Weights of a small mixture-of-experts language model, trained from scratch on English Wikipedia.
Experts: 144 SwiGLU neurons an expert, 2 picks a token.
Training: 245M tokens, 7486 steps.
Below are experts of layer 3 (counted from 0) of a mixture-of-experts language model. Rows are named gate (a neuron's input weights, with its number), up (a neuron's input weights, with its number), down (a neuron's output weights, with its number) and show model dimensions 160-239. Each number is 500 + 50 x the weight over its row's rms, rounded and kept within 0 to 999. Numbers have three digits each.
Before each expert's rows: "comes before" lists some tokens at least twice as common just after its tokens as in all text; "gets" lists some tokens that make up at least twice as much of what it gets as of all text. This comes from a sample of Wikipedia text that the model never trained on. Tokens count by the router's weight.

# expert 4
comes before: " |", "8", "5", "6", "4", "9"
gets: "5", "4", "2", "8", "6", "3"
gate6:472426565510535407506559560472555508492500524535482450459578502430542400533532433384539488539563471433484531492489508480496596503541554482490400552516497444553465483482519542454584401410471455531531629413447508518517493494495522551479499488
up6:519465439426583615485491485556422431511566498552528541526425504584532530496531564573495485523456579597544444565490480465521431457495447470484540394514532562513482489545450495417424515539507533491389509512501456551512471543563488563541475598
down6:388380513513519546513627469485518516532511535488520524546567565492537528485488522390429470517460448512498500581476535513578500560522549543545526493482443577499471414560517571551496515484481524577626445488446481514519465547527558589485598485
gate7:467465578459485449539545542494476533490536444531495441526483499445481531542487526378442464524436483474534567650484463468446501390455506531457515508552557545427510525507430470464410550445361556590487533524496442530587492507521511484504402490
up7:589515581496452461442592483453468543436502447529519529431512535514527443489420444420536453531520440433468497468477523467530517445645574515537441573538520515501435463640507456473512476505524447400455495497512519523426552591539507512435487462
down7:522465478412544491472526515464471518483477471443451517523498607518430477467534562510425496566521496582457484513474486474457432510434529440462423435477490550423491552424462478541532559509565544477492428452444448486486410431499544475388391563
gate8:459514391505495462495503485533500520501423474541413507551515471469460421444497541466552496500472495492557486486492473492429434504556478455452511556572484426481574442577456431512509498437495462524528596519476444607434567484511521529468471431
up8:478452523520500553494556426464501529526551447452480533417525519571477502473601491475479414579493508524467475541435519432513438460543441375502422539498418553504453470534559508481585400465465529549489576437477505529549600440539530479502505532
down8:499435510529482511584514548539507567430512466533498485473428461484476499466580601537454469525489504482449572449433423538585434474612490544445517498493486412527463457520551499514486439546485526583463606458454492554523593615532543505575596527
gate9:503493545516569448550493507528477636520426563412526474443532546478475508546428458508433460387628493462533567467564498581544449478535453508418445512465438522449474459644496465556578508473518574457519465609468533561497488515476513522506453551
up9:499481543514565502585395513505493660477487459432566483441544529456501474590491514449518466482658528541563566474539389457608485519580548517471595566453388540527503466582538470530496555515448564488534463573460535571463445439549495542512454543
down9:444494521590397481553566453471426568567537545516466543479505501472495487465453458632455475510540580586454506487599578481443490541434539468411450495429589610458461433520491517527552578462515455441534583536458452512561599526439519500511542436
gate10:464523500439472580561435466455489503589419526584549454517551447493412432591487559423489538498440561440525443544502493516432482485430557532503559497533458467462495551534431507508421503519549562579569499489517440593508629517550535502538613494
up10:541420533451408462574587538515491412421541532382562478521469487527488404424473540468567530516504391460510537473462540503508472486482431513467522512512442443541432529517518434423486420484490437456545488424520505454476511528464422462516562494
down10:474465451552470529493551489428455532546531492462476558590535476594576445497565602443511498435537477527489433476510571506565551529483466492519534441491412496536487439451507469526481475527499443584460450486518466397617497526477476495526507418
gate11:571586486588460479450445543497506494484449549537515537514501545563588600487438544448466423565566475554555430536485474505519502512445542522438503479544423432472509528437436437550580572556525546426473487527490498488449601568511470585471414482
up11:530576498576516564477503502514418455447493557538564542480520479560551572536402462456462456425537571567472444526568542512536516503463523539491450573562443476490471525474450565513576469537474494535406502554512532436443611527522491575436418541
down11:462469354515545487488605440565446526453581520481488489541472626490541489451507530477466394524508500516510479441494522444596579509452477464459515547576518522547487431492453480466538552404460596542455528441570499476461530491478384470530504500
gate12:534530528503438407404496500522502495473474503489487513563525435476513483503439444510433522425499515497607490587556410494490530461519408514482510467508452601450475478481481534471461580514487534470590508550486488583528506597527485484541565548
up12:435440480511472558571506521552555453509571483568533481482561532453634497520493489573594458657502526509460468515429468479480539496568514616494484556532585443592520610526502492546508467438546428501367570419417548443463460494448513489473487434
down12:482509451474507465504537430546558469505540508424400504495533476536471513381476514474533425549441481506419464549561489487533425417625445486524511472433479521509495458506456457508548487523487446602464417531515595516438434410467514478531553408
gate13:501556508459569508460526514529524476480489505477556435566514462513411468524525602420505463441475493488477510465516510587524447541495547439487464449537490432483487513546472420573465448458427607527478392525532463551514382484616555536458536476
up13:500429461552417403530510443522481466484517482490445506437449455538599518378515466473485469511495558486462427556520473550517596410512534508534498510528564482451606420551570461481564457541452449483517593519455514490464594515330596531550444451
down13:521466555523498412423551483563530536464505445505401460371448525495527499449550423527519485641418467531542498539458579500500433424495517502554472474544395483411568519485504426468481582450483485466461379511551564569513417488443518420421530519
gate14:461563431498435514447419501452520518497581587518541468533502498472512459570536493432499499561499575554577491473632516517476608461427416450512503585540533434559532558481457522411538525505478498540444493508411481450515659534496509485527472518
up14:525495555438546477614463607501536545485448391490505468513430478508499514465583530530522463492481449538459391525417419509586462570575494494445473617479532526525500414515526469457497481571504483461495488501485476412428395544536445584454533474
down14:506475476494534521450519565500448492585425609457447452527513490551439511467478468432573523518503465583505510458443457520563537514475379490502548496410450592479504506495484578502551522592520443462534497438470507485534492532459541443484476562
gate15:422512488507551411552565494561508497506397431426464505518428550525512537512523515458546540520580460550469519493403457512476538466591553440534421510505454498508415477522506451463476457466451491458482514390558450595521476444546421453490595458
up15:430516492514493446522532522597469473420534422489513510461472553492512499474526527515532549555558441576496477445463384440532541510439420486520557463401550579557474535572475401527457501530550462448453471471608496493524468465523459468444438520
down15:411533534503476509531531519537527527540507464476490530502462455512427537469500445503480482580498504462466469503525454517504432416638531413536502448526507513497457493465456480487501463486519443514443573499539520517487473519581475550467470490
gate16:426463566480406439376374464449545484493553515492538527474519534554469583518480537509481474542452575487462540492480537505456507532404522468472477458566441485516496390522553497431518485470480465488517601545469657565521506435554488477506495502
up16:514568462515579505569513501479507507479510517543435456569549521502546472546497473579438510460480463403583478529475426537491501475529454474557503552444524599478555549425428583524591464485523505502513391488572383442515498504472493585462498547
down16:548502424481549435549501493575484540476488503529492484540546568598492532543463446501529406497470504379587496579488498491547516454450514426493432472448547591396524519494441509631543484579518502542417476567468500465440438489484522452472515495
gate17:475543510566574456472455532491571432447467405425506509452501585463443512390502523612461519487360525480593488572508496522423549510496539528498528432422483433536547533521496403547563486511389583436559487591448585545463513487560442471511471530
up17:574526584556444546452556443448468530451525600475423538466458480511536503511520504471563386437575544528438602576475499573585431486478450497518497468579514553394555470447498621482426538508495496553443545446492409627524470460502619481545485470
down17:445533538545368538503557559486473512567417446527471609518488530507536466512462519470556499562485488493469589556474578567603556524558514392564443521551447551456549446485507479570480492483668423607514496536546440480479507432496559555489485488
gate18:466426484506500511486445443616412556533566537483512427452455434479466502555523470558475412639574503524487525521444519544501490415475406509449488404423604528495437469451557467512505466549511534399483429416511433386426440498532490476511497545
up18:456467496461492438425437474467500507416541566471471475545527508505485455522581419486487476532487526542434469586469479557514501466479400492436468422481510485450481544444534449492576493574511540471505472447527478427363502501525549513458429457
down18:539502468550503532461434560516511600396529467505526516462529517576503507368567464469536411535455529487622559483510566596556491519520506485505484498499481411531522463592534499585535554498508546503525530530386550515567590472441468441513499544
gate19:482492507482428560460519565538467702424583513465475482541554479494518573509471448426504488405482428494414546505493472457583524541500597544425495555566447474537481541552459542556549525444476478472396560467611476572435607460514503549529487508
up19:545474520499533482553526585550511574501522555468437499381487396513550581491452498436507490469482486435453475533493439487530457498556569487521505570631445546561488460561480540520539554440439589492462557470517535521476624376589479570534523478
down19:569491603562540433505464416553495641502512528496516573519429499679476545499552493474530509481530596564488483521591643468532440503527505508480399487475432418529480525492476406476428526481544448432479449491518550465518558484461493502569512514
gate20:544472523516471585577561465517554497557459527492506417512538495471416605595371575472500420501507482527548518459473480408523434461528571518472545454479545532611455490485525577467547531435538533515556457531510538495523452467499490425515515503
up20:387519502462526449450509599454417551496504508494474567474472479438610456431604534524505511534505490551467496478493544513482543473460555502581409498578513464447450418497514488529448452590487478458509517445515512606459411546531452572497536479
down20:490427469476476553512480492580561508555533531530545600483473497532490512557487484513466438478475457537427601541495541590515549541349562468513396532529496472453536518571572514492483576542554523490489510564482444501477549535473466505456495514
gate21:487515427558508498507517496522518527528453547451516560547502409553485551485456549470530428442477607588506496516483566518480480547485462572558461585532526456515524577520516494411454497400403505438454497593571501567452498616506425403568553604
up21:531487527480426499452485552523423505448525396555536402456575591436577424515475558489421578553490389502509483544501470468472529481513469503466548445515445542460532363465511568635546509606499562493491475436408452447475501468483530554469490458
down21:441446504550432504488468484543474501476572467564513393464554544344470511526470536565531564576494537572454471488559467469544513357503575487440594572505445499480529508464594451409475482554445515467532440489532512468471471567510498453506559528
gate22:470451546513487458539489548404472543519486514520492483544575455493426578463461420512403497453483430539411508468482532457536525592521492482510503501469536569508474514485532480510467556511462445440616512557550539500565443470473500501456512386
up22:484447506553544450518476581490505461533475586549514431519541417498450478361536423512418526397483483571455494509551512451479490580523446501512476507464450573562515555451468463533533516526440488422512543484456558405538564447572527512474464412
down22:550410542501473454457447569504440502520557478621503545556475524506520549453492556545500497469477458587508537535492499488473445447538494538663479494508419487483479482554506570520478513483423451453562574384491461432452438505570536460432517397
gate23:545533537472503520563467563502427549490461566534510656514503368546526574533567522394512507537504617562525428587628414491449548482508461443377557602523541550500500480546527506453491501426499556467507536518542522493454522516525481517533466519
up23:544455448488512459543493467528528484467463535457573445417471578474482551505446544516491483572511472416430408405441583490486483537461497480523496529474514458544494489467524541487531437472568500494548484501472539467490425556494492516518539456
down23:503489619426434480440485442624536469531433508529517546448499522513478543511491479440438526644442585541532474472509543418446498515492504554529505513494481554513511511465457626414587498486457554346548497544527551476502540424568461478498542463
gate24:484538458550411461590544494510534606451411568456483479574480469453451529587399416557518470412438545414522505436432554473518493540452384454378388490492563444555447518475489562549453553535489512496448544578472573451516597488466459471516532560
up24:436534597545463544595518578547475432593467440467531531445485554423503529460452562428485591513463503474537496540550429525387553496531529502573572536554524534559573439503529460441437448390496495495588530418524471441548545490458472525424546470
down24:554471538459475600443449531490550462425461487541495441445523432460518509445588536462498525556463560450617489499490454445521527484542488536592473563586529543519523446432519446462488425549552423498525456515507473360490428497556480554498546487
gate25:480595467420450526516501451560513414515504573493531553468518443504469484581496462469424553427493562454451518435525512525537513454434549432459482562494507533515516479467448564618541505531467496450418473563566568533432510434593440498577405509
up25:426522529501533511502505531471469467504473475558576513702593535562520452473465465492456434590566470486441561390474534545527550461491514523513563509493525529432469558558483479518537522500498564515527480490590559473523489468490415477515444544
down25:432469544520523583592422442497485418496465482559576433543508538486533572453581510498492457568477500507475484429554517537568565512491477503558537507553607397517369490497505570490551486479489490544553444445526503517584508497552503506579524523
gate26:361438511437546436471523486618522448439509468598548526494469560506531477459500508428537571555583597542568559489561455408514588470513570490414472507492467560527473467538518525475515381390438474491465549435483541452466506485460463478394533490
up26:400546492581524484460494508559431548436463438494516558393569545486536488603512486445508513450595502517493511453579531531552490498519408489458457497497509545531471570594522479612505447555531415572495494456461514531464467461514512491493566441
down26:644500410513493494433485529468451516536555461471477492430514418486472447521493536567516481415420474437568481495508538444570465550498417446449541446385417458448531561554488481542427426505583499513573410505509546501589478439524551522497513570
gate27:593457476373502509393556389524558531495496491615592577396407578394450483565479488499564558470438406469511538479477583568465486487499542531448470512489561464482492572589485481458459424509474443443501484539454517496519468530461501482469513568
up27:607403441447499522354528435548593602421556491606576560415431517442440511453524562463437559448439437462491519525557562477447475513467493583488495487523502470441496533632479499516545429523463469412492563635396554445595414500523454441522494478
down27:535476524533489529485581533539444523532573608547524502392599449517492492541436476486490490574531505599553443545465520470610449404610492416566486567543505466477408506471531486507517450516544520525487562566511483571445488436459549462431496567
gate28:519455502581434520495551505464519407519467539554536508458402484495480489546442547470521463465481539472475495511416641443489424517453446519502549490523428503588410528530424510578541514497597524549484523499517437427541389427543555491433517520
up28:444544476525454523555518615464514481501508527507564490454437456490557527546459470496521571537463535484502427526454452405536571478508428506482589464545459477568455533446539625489549534536552506516486461506572435463522491467523491495491533502
down28:549498505480482506433492560522478412500497467578555545630479425529483553473520429560570546454517548523456371543409578453524472500520488667485543573554431609637449486548551569490554545438501482557550461502478450588475459373583541580524528485
gate29:414478520464536492512493509502509442441531496462537486516522508571437463458587439499497530494383558510423416559567465475518429441407498565469622459504457572481517465472511527477528472457598455552504464496486538497522348357566464539443493527
up29:534493493481505454510539496492539396547514524514493522479421398395531449513444550470536471504496445411493499534432520509461523422555591488447485589602480503515500484501389565347484463444531460418419502509486445450372530508596491492442503484
down29:474478527452505543415454541439481454447421515514505596477440477434530551451420519492484501510533464425469448538465568425441389511573492548456499456479557488563408492493575573428522532431492508455468561513483398524446553535599506383503570489
gate30:475486516449457493573467480457482453505527490425595506417603588483439460561419513483482477492422509438452444475362525504510475466528584412554553464550394496538459605596560439403467494510512469481492515457589535503490542483473453524414514456
up30:454469580573584461417489558489523443448533480543417492564421437495554468414545465575573498611596520604559481526571529499466464570497476536469508484435539478434492383414535532566560460517520604499487499533444491394494496506535536474544509562
down30:462515503559480385401448551481516474487470425492571603460490505464552453495457559485565494492507497472518526526440550352508404452457542544450492561404522560470465485472546438511556444468464469490481542511365552462561440439498582532520482458
gate31:436453462516460483534490461413463571465418446444565524571407494532447469475538499529595578514548552541549454505421474579543537526563469539495464560517424593475503541483423526440566485503397455462535422579516508568490510471504488518511612483
up31:561502521522518501455477503553463505487569531553412548403537572477534510469412439536450455501489418455410548515520556464497499535478512480503471472448528416457460510522544504552526532486585536511532555463570519486585497538471453476496436533
down31:476421473470639552495526521523523537486500506464451567471574399376501504489504515513479514470524465482428500596484447509355498487478528415460637421474492490583391541483454638591584532448495510518451491458509529510510507425487493500417448508
gate32:450454614461551486497503556436505534536466420414490462508422569461525541569489505530409471494524467563508547462514535550504464468506534492510542483397531445483521467480491465509512494544556460470458444470512555594416408499509414512529460537
up32:532493444513443565437542445405515479551537600523415559485489549486523563433557506521480554506522538562507440512534522498518473444533444473527524477565494443526465510518512474502496481466516489456517497514534571447570623542555520525466509522
down32:525441474540469516510498479495410424539434540467424492567488588420462560459517517456439576593516518534483514318523455521481506437522458472446593488485459573498570515479538584526483444427466479503568548532465534497538459543479542549523527513
gate33:516587569441526486477553442479472386440525555388471572525479464498498491505528495575588558539529497469487469517450488489608479568486495364486380546391544502575543499372491498507521473525594500472476509568495552492505559500479500530435507454
up33:416524496518536454525521480575520494483512534540501476337534476559439471440424482475542444522559539596547480498550531554566435473479483535513433538554531551512567562540535523515554468461503547487421433597513381507461508508466538498479462505
down33:541404498484477443439566493485454580471494421482489469542534507504503481437527459529569393533596410556503489422501583531521507597408498558452521417435457403418596513498462549505510447562490578531501502541633418500522513520481551553449445452
gate34:597507511506507538392496475463445457424468527562432471592505473506454490528496463475478451482577602514475532503548635549415541567542449565336417500459453487472445443511515452512554494504613556488492494571531535415538447430411479466482515490
up34:427497519506511405493490502447601464509546523517503587556470502522546536557551491498552479548462504546579522525419495442437517525470410542400522494514471455453490423497423414476582442461539517561426522336509582503501426492358459544531461514
down34:506435516479521508488549515534439574504548513530530468432481402453531466580545382545457572585527581479549610488558531492538575584622546574540528589437578411466398517560504500506439476468586519585533506522638498466492439483538514515379456487
gate35:467423494539476568498432580487501450539530554568567494558532575535474509490487538477595405546571542427464406495575499466432484424533537447497457461488535412489449524581442499437460483564505486508508492580517473504420425381465524555479515485
up35:507463570582511501450532640475446544513509563542529475468497536522519548504385487442435520422479550555475511460484568497501441447512498520466444429517539473490516324673513501403586537567451516459430513437409504508455541512482553499538500498
down35:486482456502563487524499467418470420497505473530479474436469543456547456558484477510502538538428529607498384416523575476554465512500497465523516515443504538507546451512605463423548467537523475455496430526439441544502455527564540567580662462
gate36:514442593531446401493493490440581580527582545617529529467510428537462509547510459521472535475597529424565483427518501592520463549547561521502543552516457472450523524466429524479502526418571513542437467474539463533495512512464451592612544533
up36:473444476496502442454588472570402548538501549500488490525525492468556541582492381525504629425552497544560506455387551498539530566422510493448481553475546590449481522507474419404506497485515483528464532521462510529414594457453605579507438597
down36:499491513570534540489498500447498494531469496467542446451524441549425500494550432578498426453522455536424569430525644463446429713530469586554432603541589480516539573556528451499472497500619482565519468509533492518492447533528490564514481494
gate37:487450542543456421504515540455414467555454447472484482531534500460581510513520490472514495420534409570530416456523505517487599531537515507466482507525514539531426455579464544532580480512516458628475550459375457551527473414539454500473451519
up37:504501483479555546558484411525530436529491585556512451506402454584424472489463559522486520572504617409484599592505507523462468441449508491481550518526522471494497528487468479430427575431466483523617425444593493471533540539422516545452508508
down37:488439491552534505496474527505462408452491479384468488532456497444534399405543467525471482579450545562503397555527487492594490442482490477533450477526554462578480464497388439460501551487502539524459502482516514497380563465470465502527539483
gate38:511469487459461535491492499523545404387484506544479483485457560512451492448585502452506557567490558502559480533532572471376520452383585451402462431521534436472502500601525409483514463507528489545508496707468425547515467411493490501430542524
up38:603499519508466566433507426509502450347557505595510506472453519532450485495580504501521590494457534549497434555574549471406529492492510479454482359434575521486431519582533487517539444565545440539490470678427542519524494414490523527445493565
down38:565519578484508469506474528433501516530536447443501426480519579478529526376484516483429540477501391613453495492476588574470459550515500525522523554476457556558548523444484468440559484554604548467536478500494484475500499475471524473479548474
gate39:490480525534500510509455476522546429490558513464554492561486540430493455561436512559462489459556458499465563510494519558475554458462501500493593489494538516499598487510430524480471449512456456600438568434534458508536420418559478430491457540
up39:479539492492507516475492615444444511481503485492513565478514403501563431464428498449602533457502509513590423479519465504447433561548614540479503528477434435583396473475494480448496582463542525420551451540445442588389549594555437460485569487
down39:562563530463469511537472465479447407526434409423568636507610503508559456518527587469482513546484512479475498507414522449559458507399523518509538443435477598525464491508437477486511541491515477420493486408521471470405523586473544448524485508
gate40:537495442449434522496427480482448439490481541507420499541461456495478395439477482454534491542592582445537427421495569521465429573410524448523484470415462449489544547519550513446436426490553495485514454530461507507440586554516462469495501551
up40:383574583508445492555456576489562484503495449550470547432544463519544556607488474514446442517458502521440460559480431536471468493479483471532493456469523519521503523465500488489539530543542500493514497419484484548521423521487487542534523483
down40:526499457508521515564526572516488538476429571545401467547551429488468464440452490585546553545467537602511524644459466435474532483531394516509465438468515560543491505407528519445488479592519499435456474539506502500540574482508453513499521526
gate41:499537457517505493412547540461435472508550462547391503607522424551509513565481400479574505572464442511513411449511485530527427526514508506535543531488435515461391538507476527547506511496543525482455502540527525587408503541522474464444583501
up41:533463505518446505572467430519524537562481469458607500462490595423572454405520566516426471435500541478457583436461522484432562494449493526521425430506514452458602483532525485416502470508510492519507487510490516422489516466473507489529406463
down41:521465472533412485465553537450492495476543519505532564574535465371541544544499535411449426538512439507576546528498528453458472523536561586502531422498520522479510445560445545469465498465434611580461520414470515557501529509447580529476588492
gate42:464482631524590534463453584430518432434574516569502560508505512479599519499463489405460546463438456594416541487502517503555454510456568535432432563527477493477532483500533566499441552432492506521569554484446486527567412539559460450637465521
up42:558567459471488589575479558566553612601442509530520466472425532493525545543548535550517442474460481457371415418466501491477512448435520476550575576463519555512494525494481469537500417557522535632406522436532465428492468503511545578489448501
down42:419560410513489531637459503548473471499518429554421469431482527583499595507505478473589586499519420515498513432456508446531427501496479377475518483537567528461511503492591433463548398468491547601499608397663490442394508469492501518524512554
gate43:455533461513401523604528392552522500561426559468529435516460486478446589510470530439495529503439541419442508586494478572561506579384603460412546515464565520576563516531533579524470505506495513498510549545551568436506521563486465473564574523
up43:584581504620530510487489469508493479516457549500515525544487509481430438460519488574459558590536524512541448504569445458483471487508500533567453471571566489531450522422483469555413553540446544448493538575497419532548451482520456463526417520
down43:537473551529459466578528517440400513552502466498521620539537515505414444460506492527495451465566481539520543531450555505526496466479486614559492515505484424514492488460469567482489558431507385437485530468507458444465551552507449506516540544
gate44:462516476490438511589519523514573432479425521532544438613508581497584515469473423486459469445541478446571451441580573556404512599440492416473474582523437410481505474562517536468478496597493485547583512473527500521528539471528462471497594515
up44:418532359471441466528585498493471427467490514581535513580478465471566558432575484424459517405555475419534411481536466570416546546373485412403445547507434519464591462478457596497410441577510510547581541486544441524553549550520511523570595490
down44:436569419432542532486489581473503582465568449499483542536581389486533492534488619521511571531465430461517522457461526418580516552417542520471525503556519497506519519481556484493448534441461499542548506491445435587540417459445442539463565381
gate45:488444472475524477426626460473492431524515627452577581535496495489475409528524453553492537477452511428487406546506392504479427621471517521572436454430483485524615490505471554478518443511496430440560463533458622464514533484507433580576378513
up45:504598469546426542540423523450499556530500472476478397463471575502504584464404478502432454511562438528462561438570541588417587431433442414441556592525543479461348529561530485533494556460572536484432550467582383500496481459502514483464628519
down45:474504456477503547522541467390425467490525474556556561552433469494521522439504526530533499668467442407641611483543554500482543561477430481495501482529533482487444530472470499523520575493550465399456539412562492425507367534570537495504526518
gate46:424547545503510580498519530479523394535500543480515430498465576470473437465532532555481537540497579511537521476456477497599518455508403399493454429464534455467532502461533459507472503539440590585515587589485548544491461480345457428520472486
up46:477566544535489524523472507483414490431534552427437473531523438479473519504500491520474525522463555464470448498475473514596444551438517380464393436410545559399416489468562459457484492486538493536566472532526533479342468470469518463449397449
down46:581509552519410517519461448435501587460481572475602441555526478484473475477506541530445528461407495547477562473387497407432514490424526543448416529477503515584535494478425472555466555524516526479500471556457427560579541591557512533421459485
gate47:490513554490459545471490531464421510451529514506520477565580447485482551546479457472491577508541506543545439470530485587460534568475566460480533542470514457528507565529448558512523519429523493462509538494454546535509433568532460568571528554
up47:592497500519567444439476504517491529431521466549516563520548453507461561462562502415512438450528506514523447481469465521427506483476443481377573546520487465524504550521546496535545474474453457485499554597379520493496478576518386432587540500
down47:521491440495561530461437557467493454545424487553634567480467500629524567445457419539459533422493568487450472436512513469515456604460477630495522521555495522391451483516472508451408481456502490454512398538412556551512547477539468470503595424
gate48:476528478514512520413450495569553539536478456492537513478445529381464497511472568413573473519451525461477546601517550460535461427510496411548528498442535484464512544456513426415461465491453489446512596476528422595446479464455479483402443528
up48:524515503438529473532507454414528533517527597416502492547533522613434498438480483471510473506483477418526603573443482440367536477503450532425381527557498480414524519508498507499440604474450486467448541524499504535571508520470557491569488532
down48:494396495517480443509545532528517592413523531474487428463552496614459475561435431468491512541502480488533486462476516555504566508550473453470562490474523496606587538519521518469456565467436511448463501444499520473536531570569502489491482587
gate49:439458456536524457509511509584431519607471525467535502419524512585521477467435485482562460598447508571502416586483545465432582522491442578467508555492649462467482469479546566493505592516542507534500525495460442526613437475316514487446485631
up49:506467540507490503505548490574447478411510397556569595491539393514539566519521516527523584503507569517507502506475525450548484431522461476573452486570418533487450569577546520519544460496417507590521441442519538409548511484569569482494417475
down49:511473556550574492447584610627600431479611473416431558470502501502531475517461559524474531452510549435524444454506568489449489562538472546523613592523468487480481541532508548486602530427478501525529510444470566513464500523441580498511459508
gate50:592422505470500374477527451408501569505438494484462528498534545379600532452590410436406493529537547531542528524570487548511518435463492470521461551520496486542455482507414480520453566492496473488498401475549491511538536427508434458521514385
up50:486463471586563510476478530584496444484457419453590493507511485487513526541461524477495437481447535551519450604500539589524540410513433559431559494480504448541543455480540515563544488580427515480458554533425477537417456524556513465509461510
down50:481563419562421613571504549577520446523495518468565511534506477480559583574375503532485397433379503539518435413478513520473524495416436527473607445461570484518557546514550419495579429519496513489430450515477504526554519551504563546454490526
gate51:482435541419537472460500498486510577478455561531428449505582406557470491527419461511440536441493528473514470513436549456456499566510594450449458589484525526522422509516452500532526530449489539459499553522465540528589582557565422643485507559
up51:534502494418517529471521475534433634436550565484458439478566429535448503576469470553426533442538438415531514441460521421458493521536518521479561519518545523540514563533403484543532465479355543608511532545511503532583542530477449594470552451
down51:486603525451531605476506510514507607344502412502535511406576498490501590530418400532472569545457429493586552488556467464359534479446465449434560462484527489514434479495481462380445483531496551439463588579544464472527543515490573471579446583
gate52:556555568368484513558520392463511494448526492537376504536500582495477480433540472414510487517556428527440412530481428504492481449503410507462495519546548562489467549444394558436481415423523510528530458547457510534486452583557433578478575496
up52:545518549516517515519461499458566500440451500562570566404507436462560520463506460569576380581425467439499470422637478456588472436539488439507583522487517439439515509566502481603450482544544559421584500494421486559471533470587531482466547598
down52:435506461501493547500392544453549510440462501574555551482501491499490513555646497532440403447489495515544459404536460443518476479611519515549439528508546491495533488425583494480413482537473526450551589467486511548450481484501531341425553425
gate53:537472423440562536482462394468456548540466546524517455617507540435545522476490545506455499485561557488501473417569610488538487536501508462576435430467459546524526535529490592544608576566536575574426421471530579425453509495505512506518523538
up53:457533473458478445583476545543576485418418499458620461447496444455434461571495492543538476492566480467554536536428520512539484455481522457487540408458488450525445511504493515429491482528536470526590490529506519503552469490436430485459578533
down53:519517523533457468466516557527512542550480462519489407518497455432489626488552521529540419489572419567468586460522476579478435556494450479383586377370378508564497544510550488457467417556510531502458492578395512518476512433565480392493520462
gate54:431551540567531473471514473473446419510509557462492478349497550528534446434509508492464519491495477487495507574469477558460468523510523540630573415536572477495457472602482382560449527457461505550568509475541384548448520428630561514531460519
up54:492457469507605475482531485552546520451480478504568377547466485544481540464462496563487468532562497543534479518497442434466549432546553501488413517454476433375547602480550501392503391435419466403520542505515576452628474542371517487501437551
down54:565531527500575564503411429492432445491505525559530450534504453485478565457465437560471536506515498521556455373485567518587495474415550581419577531556558432492488644538553554514495437547453492487500534517483511533605434459577590540500485560
gate55:540374416440467524489519407473485450464531552439443483562544500555553397389426573531476546560456453512539541427540520525557419503535482471474468481542579458553519551555501491472568506397465486482482469544487526525525476445545530488452468466
up55:573545608526519448508434545481527558505482524505479486482477528498432551506527445437563548554408594471477556562477415483541617516525503440580479545480541569437502411500425583560459502541530523540446547465522455507479477516518528512524473549
down55:474604463527426440560524547499522541483506491466531547427532460416374432543569504450481393460451447548518426536597551510481521501455495511452486518479524480568474483489466475583461550418570478475626425453429482563512518465537460586478439547
gate56:438487486466486490478478457423530498492508530490479454501477493427397527476521481488556564477578484500454495543505522549528520564451514490488550571454559492489526534440457442521456461504589441454565470525486522516514541532563423543406490498
up56:505571569494453467422498491433514502553505463506513439467534501463533541460473515549482479403546560498541459495572493485552497577542484484474425467540596414598482599444558479493448437552580415543530425515484564545538448479479424455405438518
down56:494513492476429442456435480355422557503436600425523361577493523563516563534481551491570546420481608529507500550555498545502534511566524492432509472453550549566575643452532437522532464557546445505474413521436481545546552456551527553428416564
gate57:428437465492549500536515541451511514611496483594499479503409566453520412562515502438475519629560436448529487539529495458468490451395551538415501551454466497400456584451435442493401522446561516538500401482501510438574418561467518467506638575
up57:537419501466464502471565544481534603419541515535512556432564541427485495506627487568474523516472489424455550480525496495535474413592427566555639441440451490480508524457463558578494531484522519542414451548409464458534504504537499424455496460
down57:540395612457468514538469586456556473552571398531529456429483518413385476448598590457453522608476436472452455526410533498545485434460455578527529468539465457529586446469462466502413524496615460490537444457503498523532453565471582507451505505
gate58:560540477453504520516461491498522475522486435484522614497525485566486541507501501522585486531534448631521478504567516529603513494474579563543521445514469593470375483497565452498458506500518549601475434502530528489504553478509597423476460473
up58:558455502386594476494453411580502556450539481527567514451547428483452455499488627501435395510480430461450529499445431534469514558503516575514385500512498518546461561477477441476594497474429494522395433459534533581383554433584601461495548499
down58:471563482452513452436582412463408471485509561459469462486450527464490505451593490545440577563575489406467478509550485467425484517502455491561513483510536509515479549468432521597493589436548490561585488467403462513406495556496533581463508503
gate59:537502611468486535466554413559498466361459538541528497498453464484465419522482458500484536512495456463492481527438511486416550426456543482533495514529545449480436407517535567535556446413495423364536479548482484432372544503509530568486465482
up59:561496567543402495405494417558510509480468482537488504482441476412421451545480534462481505477462508496519486553471535428425517490521499528543502545525522470558452454530544499522544471442582411465561500535547536438451461537546570494529503429
down59:474449510528553552505468497560484590464557583574511492453488538527448509458407558538440565441526456550549499470475574599509491451578527570412449450529497400574510423474484477521421480502555517438522455480493424464453494444586516467439534476
gate60:497538488473464567560547465402420444538463473416527611555460420504444549582557538447466534566502502468387419467501488458552438507435532500483460492461555443542504417503566551468508553538491526498549527470426441502499438501512458510490498440
up60:523471435461476564453434460485493487530483444567422472519471540424541496642433620485564473492517454588544474485595521419437505357492492447571491501515493506503521456409519453511520522499497553533536507511464492421492464521483534496542439562
down60:515497498526452446447555559405524491483506549309500537458483477459497472469469603436493398483530486511522457514506474542422463499494573499538617481568469467516502570447561504486516465443454481526516560397437509478526476465500548465467451460